Experts of a small language model: 12 layers, 524M tokens.
Below are experts of layer 5 (counted from 0) of a mixture-of-experts language model. Rows are named router (the router's row for the expert), gate (a neuron's input weights, with its number), up (a neuron's input weights, with its number) and show model dimensions 0-191. Each number is 500 + 40 x the weight over its row's rms, rounded and kept within 0 to 999. Numbers have three digits each.
After each expert's rows: a language model's description of what the expert responds to. This comes from a sample of Wikipedia text that the model never trained on.

# expert 20
router:473548449459550516502435511495457472537484475547455442389519423472469432469549479467476549501506557456456527479511525542550584492539536500478488478496485539547491440496508526415511498487511528416505570473572462520476499511494472422528455561547524479484538520433477493493498544480449526475529523507446544528468490500536425398449502567483490473494526433558487522515528511629497504495473497540430503554500432555468544544542551491516538534461492488507527533447480502557493503547555541515578485478529530486503537512488515493504548543545509468495469476531533527486522605433444564464
gate0:478477496429505412518504548556527535436478444482527536512499509522505455469487476469568532480491424455529502515430504484515498461464545500485409480456442467507465573507559451496504472500447471483530442495527532540526622540497523523524546546458484496479428515500565503523590551460499452547582490510465527497551508489489534550416469465461514484492466419523534543561473438448416537426455537506523546520490472529527462488576445497574435501515498453497536536482479476493555462499496488531498504508447495545482531465459565512472479539568502538484502548537531551432479574448531503567
up0:532520478529480511485526510546539498413507421515550481521511521466527467514532505506512520400484551520510488475462568513541510537491522486472465512513493553521603475522482513586520501522528549486512464502488531429516459514455492529481511495606427477523548489516553551491491457551475585461522495474486461509429446566480439454540452503487420411447496471568507465506471570459561530554530464418390505536518466465506500473464438462527574466514489493522576512512504482462439495438534495519485462425541464505492548504424446505431537535531530479555538537550514448515498483550535520522
Description: Object or subject pronouns it, It, she, he after verbs or commas, and backslashes and digits in LaTeX math formulas.

# expert 7
router:511572479468481464551475521538556502499470447477517504522543470480458485538456534506558459457446549489531519517494487534555500491469560441504507521430512432501416463503509510523472485508539513484425515546494534421500491522512561487522573532462500490490406417454362462447462501452527557488458542504472486427477456525460527471466482470488431460433500590504476543541422484515510467549459531571569526461477534475503455543500443521509499485484488394517502561462478502554506425509561512508507527546509546532448571521450450484464457529551483511509557486454570516503569493501484501482
gate1:516440539551566468501471515501494495543512567495530479463480551552530549561540505503514487535485456461501434491532469554540511553464456524499458467460590466447483471501492450524491480470482480515552521604477515468555468490558420495487533551494461482455514537520453469502507492510552499583502505496498505570443476521439435461532451497519515551498538464539458439478480448589482522495522454505514502581491580450496563391526493504409467481448512431546533523476442540435483465482461501458498546446443552465562529428487527526499551528552527477494461504453463493557485476566447463439
up1:503471521517412486497462422497493489498465476495476463434416493500503497582475498501468488526488496443524580472425405476494462542514493506480575514474520420473465538545474543577496507490469512495523579486499496480468435535532492519505435431528460500505425583445557493540496545500516424468522446493406560445572565447524545519525464499516458507530495440483495583436487471534466526485518479524475516560513451521490547557463506496541543488520544548574540504550487523538567533525514490506454543449518475462537513531476481569452430493491473538512493513463464465496537608468447480541
Description: Single digit tokens starting numbers in sports stats, results and census tables, such as 3 in 36, 1 in 166, 7 in 74.54%.

# expert 31
router:484446473548505508492461522526555467527490495518447501530510519489519460524510509534441522508507525571528495490496500505438545478522540506462528450541549463416436545610476558518497520567514523460510543422440379561469481564487584444486462478502504449434455484455500469536534453429503456444484546538516493489488514488455497472522496516463497547421532510475502464520407459463486486477528467425504487504488478522491480449515579487470504504506462534484494543541452476557536511554464531512535488434563492495439582496453565468539538439463557463573519564568535538478431459553557486512
gate0:495526516504549529461512514576448489571534553544516469435534529438507523552432501504497576546506477540494538479436550538504491491502410554475541573481522414441472385495441509584490515489434494566588481506522555533472498471526554562490544475536499501502504508491519464492467442577514532510535501536473527460539486499521483477570393516507430439531483566529503450506474526464430543399508497456496534513522508511487444510515457502553493498516481488473581471440466477431464520494441523507504530522443558480522514528522465502449509464428521492530533550489488541525554561501443469480
up0:506499532519526500547481537447431471568551513497430461493508481483424553455540480547531473511501436485487460462505499494480446524459529493532504549476397489526442466489485447441497494415479566508554490499483553434533529503591424541498471556510538481560535564513436499528500516431455510569479507482455495556486537571558523470415489452540470553557496510449472487441522442499535564555453525518444541436498508458472525537501597513503542484537526490494465466540572463500443556536544518500471467477445478507515561517546587533501593497515500445487438483536518514492454480479498502518
Description: Plural endings and group nouns after determiners or numbers, such as people, children, members, officers, -s, -ers, Party, Navy.

# expert 57
router:508523515479453556585503559513430495502481538480470514574540454466498482444494500484502484454531490522487485513471521508401492603589469484420518471473458405520459427566485507548507512571541403603549464473500507536471531449490523488509512460452440497440511506542521497555481483496512457471508409440490482561437516500447536507475473515486518490460549505520484473499493521544465551550523522500518547558481479509564493451503537500434500538485487497457520470506471414459461521474493505503469551489454535477539531545538543562450471455453562492506528515533435481460592435554428540473
gate0:509510483529566463499476593506612487530531433492490480563483489506498491547544494430501580500488456473581538524487452474478539528512426563455457568553483552570401521485418503543503516522486442522534477571584516527512521464487481524466491565503503460499459489459494471532536526459498503496520451504491501479481500496445489524539478491441549483423521440468470408466508565506502517506443451458503444504472491502493441483490538502483438515458528523474529496447552442530420517454467518534566536483538451472509598598469483451508469551563497456449481475553498512476534567518516546499
up0:510424436465520497491558603476534486504497534539436481496492472524492533565499484506487534451476472511563471514506443416377541566471442418513444512496553458503409469492435400475470528509496495511482530544546528544476530542534518495482499575523549496476444507494426507517530503434518475580558548523508511515480531509440494509511490470475527488447518512433534441468576464491469475513465520468490492537508470471504472581474527484526503519497521519501463505460464459455451456504442524516520579566589532499543539530484446553479521531438511477460480538544512566442523501490595528438
Description: Mid-word letter pieces like j, en, ad, ri, th inside foreign names and words, such as Hjorth, Friedrichshafen, Radha, Strip.

# expert 32
router:499489526586498557490425539467521495473475466433441473553436528465507438522493501508462493492476560583532573502515489585438508494546506440461555521505556537441420542534489544506507494531497460505524552427460460549468423535462499426468525424529524547510522473399544484552486463446534472477440499452588487427487517508466492462538528528511507501469501455460496502565454472498442445557475467504517520469441457546496508404525501531464411500464507524482524514519519454479498566494477496452514484461486462480435507519476480469519518460462563467569579560570488534519461490502530481510
gate0:504405500569494454538561531469455499466540469488461509486540475562516481458462480548492457509497483508454577473479555540461447507517531568570513528445476530450436504487529523487478508510511517472531532456513468520554557514548460474506514490537470478519497460553486534468451451495445506588470450432448519537475495553519517523498456507511483490561462515478646532489494599501492553515510458485498522558521492512491548451539507512470476499506516524516512448429490548570478500501419485504490534467401570507459479457464559452523504551389428426469541532517436498456538510442569531482
up0:524587519463526458457404510505550504518527515555524534515461450480440465461512499413479574601515506502508519476543445480468539534507520442492393532510447525471505485476497538475510445465484462456494528563475495488450567498455512450504487422518620513480463498444500456536543566556560522487519553480539480476540537465449511520554543478509514474518517468463405531565481422520568507508485498591458448468451516484529424481525446500572494509484521477488481508460478509463508418515529492482510420466513462548528501556507488517454518506490470541563433457523498591510508484530536477514
Description: Plural and verb -s endings on nouns and verbs, such as lists, numbers, Matches, partisans, often before commas or periods.

# expert 6
router:499504530540501470454446547466501497468471462456458501502514451529489450496525512485499458516452537507498559478552442540508455535545503414423486508519480575417424485474567525559516450496569524486493530524475484544496481522500454482565510518519511525489548505468572555520478519479437464470497550446586471418550533541541476449459507515592475503492458444479487500520519459531473463541509573564583476494517489465497510515512535491459443513499554543515502553497495476505468567394445543538492482515479463497461499539440471464571435489535519503575628479535549515568531466475541516579
gate0:488570439483488434455474562475495494528516456476514426513426416467501478522509511472474518511511592403542555485474558423544508385482487529470477585533473468492571528527497522542493535495531523445449530470453469508481527534493557558480490493451508477505525508477528448468530460488494448460548536510633494541494529559491556515522511523493447525521507522450569461511494520472490499505462407463519486488491532535497510480526508493472580497471438549503583511511566486459525505531478476441510552472553534475459479469504619518440507562489519458499459412499530546453541479456518473518
up0:506490529438594504503494469541479503505516493568508478513484499445447527535470512477537461551502457584477456415513501497557509479388475550492552528531517496536565524447528509484499504473456486506455487488465477527478511457550553434490476555506585448480525556517495562469446531527515446400564559508502486512509487494482515513505478456495527504562496472518530498454535475496493489497506481432478424486487480463514473571497503485528474535486565503538506525486507416417441538494470469532555603532456553486449491507577481517575640501502491510565525497566497431602469484483501477547
Description: Leading consonant pieces at word starts (p, c, st, sp), e.g. p-reaching, p-uppet, c-old; also plural or final s.

# expert 39
router:497513528419521429515478536538453548488463506486496560561476472479452471444532474468527524538556495527531507540451539513486464531521464483514484573510453481588423451508588506451510516511499529552527441563520545497491542497458538515429516468466477507428499505517464510495470506440531478451545534466439501616468575536491472543482564467504499513510560490424557529521553509561474525511492530508497471462471484537465447478543568458432416465547514438493448450514462453452491544448499481557468501478547490500589588471520580482540518532512467501493481435539469529467581435515513463486
gate0:465445562564571443527461574481516485516494467518459532523479531497506575477473507465491516439516493508473444552517564501555460501426544467520541537522528515414508509511515496461478484540469507537466493535458468464525562455473459472470508548533562539482522504529438488522584509527558498546535455462528487554513513542475475497470498408556548508532462514428493468560539517535452545470524460558517508498505470508502467555536437497462436466502455509600445533470537420524458512542508421500523550513439477506515545482438475625432517564444490475454470448503494527429525413509518511467
up0:522495453430448539524494426379508484506488494500541483532484453520479538475543513514493556436529561467480486445523457535498537481523526464575497532470478432459452494486416564524537467510513581531518554555469382538502495583523526543468545500492437525491479536535508491467509423514441482491460498571506484534449460488490534477482471435520589545484500448562552453470480554475520507587468544544470489519541518459500444474516526518558373498491459540516511461577465517536474518499491515473447507515502460461532534528476543437519463503425541541504524545541498562475469534547507476501
Description: Single-letter or short pieces like h, ah, ham, y right after a name's opening letters, as in Ahmed, Mehmed, Hannah, Athanasios.

# expert 23
router:510485484499516519536470454582502540499443439551503501448479470477521466554496550490510487482431567421461477460419472473464488476501566534499490537451526502466476473520506456455485460526536550450464436475511518481526507498518567557511508474487501548478499488452405512496453519480509521477415537569444499497555444576448506526463486434449507518470508547483509525526428541578525481508468541575555526512470535564500508543508475584468526470528558347488448593480523535552462440562509473434549473516472516506466535557502491478430513481539485494546531471478539565480492515554467497481
gate0:505573515510440533510551488519511515506508503545519493555423539572476498493515522415482451522484467418459440497388554535540537446481518518436517441548489517492479567448482546535514502609489570464501542474502434506459487475583547522490476487511416475442538523436495435491499543532484494438510489549477533569566471485524508581512460520511454496504505565483517575477474503478466479424430502529534395507518497511501428470480605475485511507462509535540527523461580459518478530521552486523514505541483461551485548460516544404499449505493494448464545488491517488499490495539482484534
up0:493483467449499459459447559514469513421546481442492482469520496400575467504515519458510586556479477518508553436523517506500508447539472512466458506493515429533506490502514546471526508500479494531436457482506622478538495537526459530505540529486611478585540484455492520475499523534527491391488420520507482450469584520526497454471486471541534526435498490480437468463517520522512451470532445483475527511481491512535473529488516495531495508447527513464430509560551462492545528446548471524513471537544508424483432502580543498388600507519486532544507543543563485485539445509573531462
Description: The first digit of a number after a space, dash or parenthesis, in years, scores, event numbers and ages, such as 1938, 1–0.

# expert 0
router:522497515466525485511454439517538496485519469457556551490569480455454468508514521567540422431478540489535489514507496507459454520488579534502458546490529444515464440573522449513516464430530499485511488534567538435519443498512494511497463482511514545523509495465457479501531523519507537574429534577505446465494493541436548483481456405436526498446511430463460573584437490553486481512464521500502495528513533538517505515487515518431446445508566387541526545454465485490545428504550500447483487591471520465437562510480469508390537504513442527509546472453551548567455499510519492484
gate0:516406509478519531524450498504495495440518489568471499493473512542472515481506481522501483479508488497529535532472551500469499506533473508458469557506451559405490533455437466479522547461498519516479498504495492525485491498581615507528657442432499450487432503591566523522512621475443437487520564510463540558443498414554459453520481511476505553506519510536425550465491467487533525494501589492593451495495495529485532486540509506488525482464471507528512435550438443553511495514524489522564466479503526463498506484538487464516495492560457445466480461520558445494542511425427468509
up0:521467497486499473516462515496533502556464469550471507513512434504524540519526496481472483464513476558525501546499493480494485510509550473526517529545520533421500545482464489477516541484498510545517505571483539535473532509525560568481581497551456491507542516515562493476465483512407481542558528489429523463447566435538510418444512468477561531560525474513412486503474513474507569467520525420483580525478484540488488385577614499529479496564543484535441449477475418489495490521549481507500549458544546410539542408501457403549512461521458508500559514522475399501508457497495490449
Description: Single digit tokens inside multi-digit numbers such as years, elevations, coordinates and measurements, e.g. 1962, 738 m, 26°48′.

# expert 28
router:486519491506562538517471582538460516503551547534480448530525414410515533419514473534435510428546507552467436504451543532466473510504512516486547578461486398489436475510534544489498542523455466479574481445513508514432516486496442469511498458481450496464499528498542471505492454569554476503517512492430522515566526476503466507482472445545554432495385492518493525462536513530484530512533519460494561530499487488504497516560469514506455487502436459414467596534469448460514516531479498531449522493496577533506523489516548534397503505452494467467466445526498529428579449496453511412
gate0:497514483482498579516478516524472490480471507503495533516561550484526574405525479495516520472471478473507466489511475538504483492458570497506512470582421501530480461462475544497479494557538565475512522502507449473541464457483461510467444440520532494523547420474479450476568551448478628458412459484517528470455499496507594443460550451485576485543531453507400485578452504499490484562560521483430532572521534527489473511493536499409490466535555492485525500506576547514513427570480454481417598471488508517458493497501490572455507513535506517497550480518452463510492525509478452555
up0:522451496487500550541476528491534502600453474497460556517577493448504529470604510515502555518485507483518442493464432499551493515509575474489497506507496514502557529469431535457474418504441524534469487565497489488530476509583542418465528541486496469558489460462489469486551533524506566448471479431456485517535490490484546391468484475545544488502512470481429458528499533455457487548504496478550464512514516543486408522494476463504519490488523477408509521590471437541494435461515529501474478592604550501483507556567476524433489509499532557444467466531531547515524507604478472447
Description: Short consonant-vowel pieces and accented vowels inside foreign or transliterated names, e.g. Matt-hi-as, P-hi Kappa, X-u, R-iya-dh.

# expert 63
router:507553487479544537528446529495478462537493520515451421405505423503452438464545467472433545500511561439415541446509536558537551448503510506501454506522477528539515445478503534455498530489557526418487574443550459523451526481498420450484478542498523466506491536424496506474494536503459508469531530514464540524462502501534462379460487562518476486508528455555487524508527500587479530530467508527416520564461428520462565543541522495537506560470486501542500506458431482527514513555539552512571506486513509497501532554460530472515555545558495483467443488552507518464491582435430568477
gate0:511470484456461491531499522450518506422473497447534531501586515544464542555502535477498500485470464464515536520482517466542448588498483494496454509483523495481477407535461461482490555458556404465548466589588419505494493443504532519459554523500462502477454507418472422455443573517513517540458484450521519396527458459468584515531512454474498532535463542494478436450460460567441544490455474528444521490548477520511531519529471440552528500513575465478530532487571543478525500534497512551546462502484508527414513499490424459500473591519517520503528520472576526463510574505471485523
up0:453497485500462493462462499467520464456588571440471512464471472539518541516499505617488479441517548514487547595431532441550494471421516501490425425510506496555489488478621494594493517505525556502538496511467449459490484485476540516502557508587474525518569539501543499515537415460580535478511498511563486492560571440499453559497528546495492529451480472517453498498514514509502523510448490495516464500498580526509458540510493475405456457558471510570482488477525528507526501492526496449484432490412455494525505457517489529473439547524447494498551465484450461459474503441543482578
Description: Digits and decimal points inside years and vote counts in election tables, and first pieces of names in comma-separated lists such as Sujatha, Suman.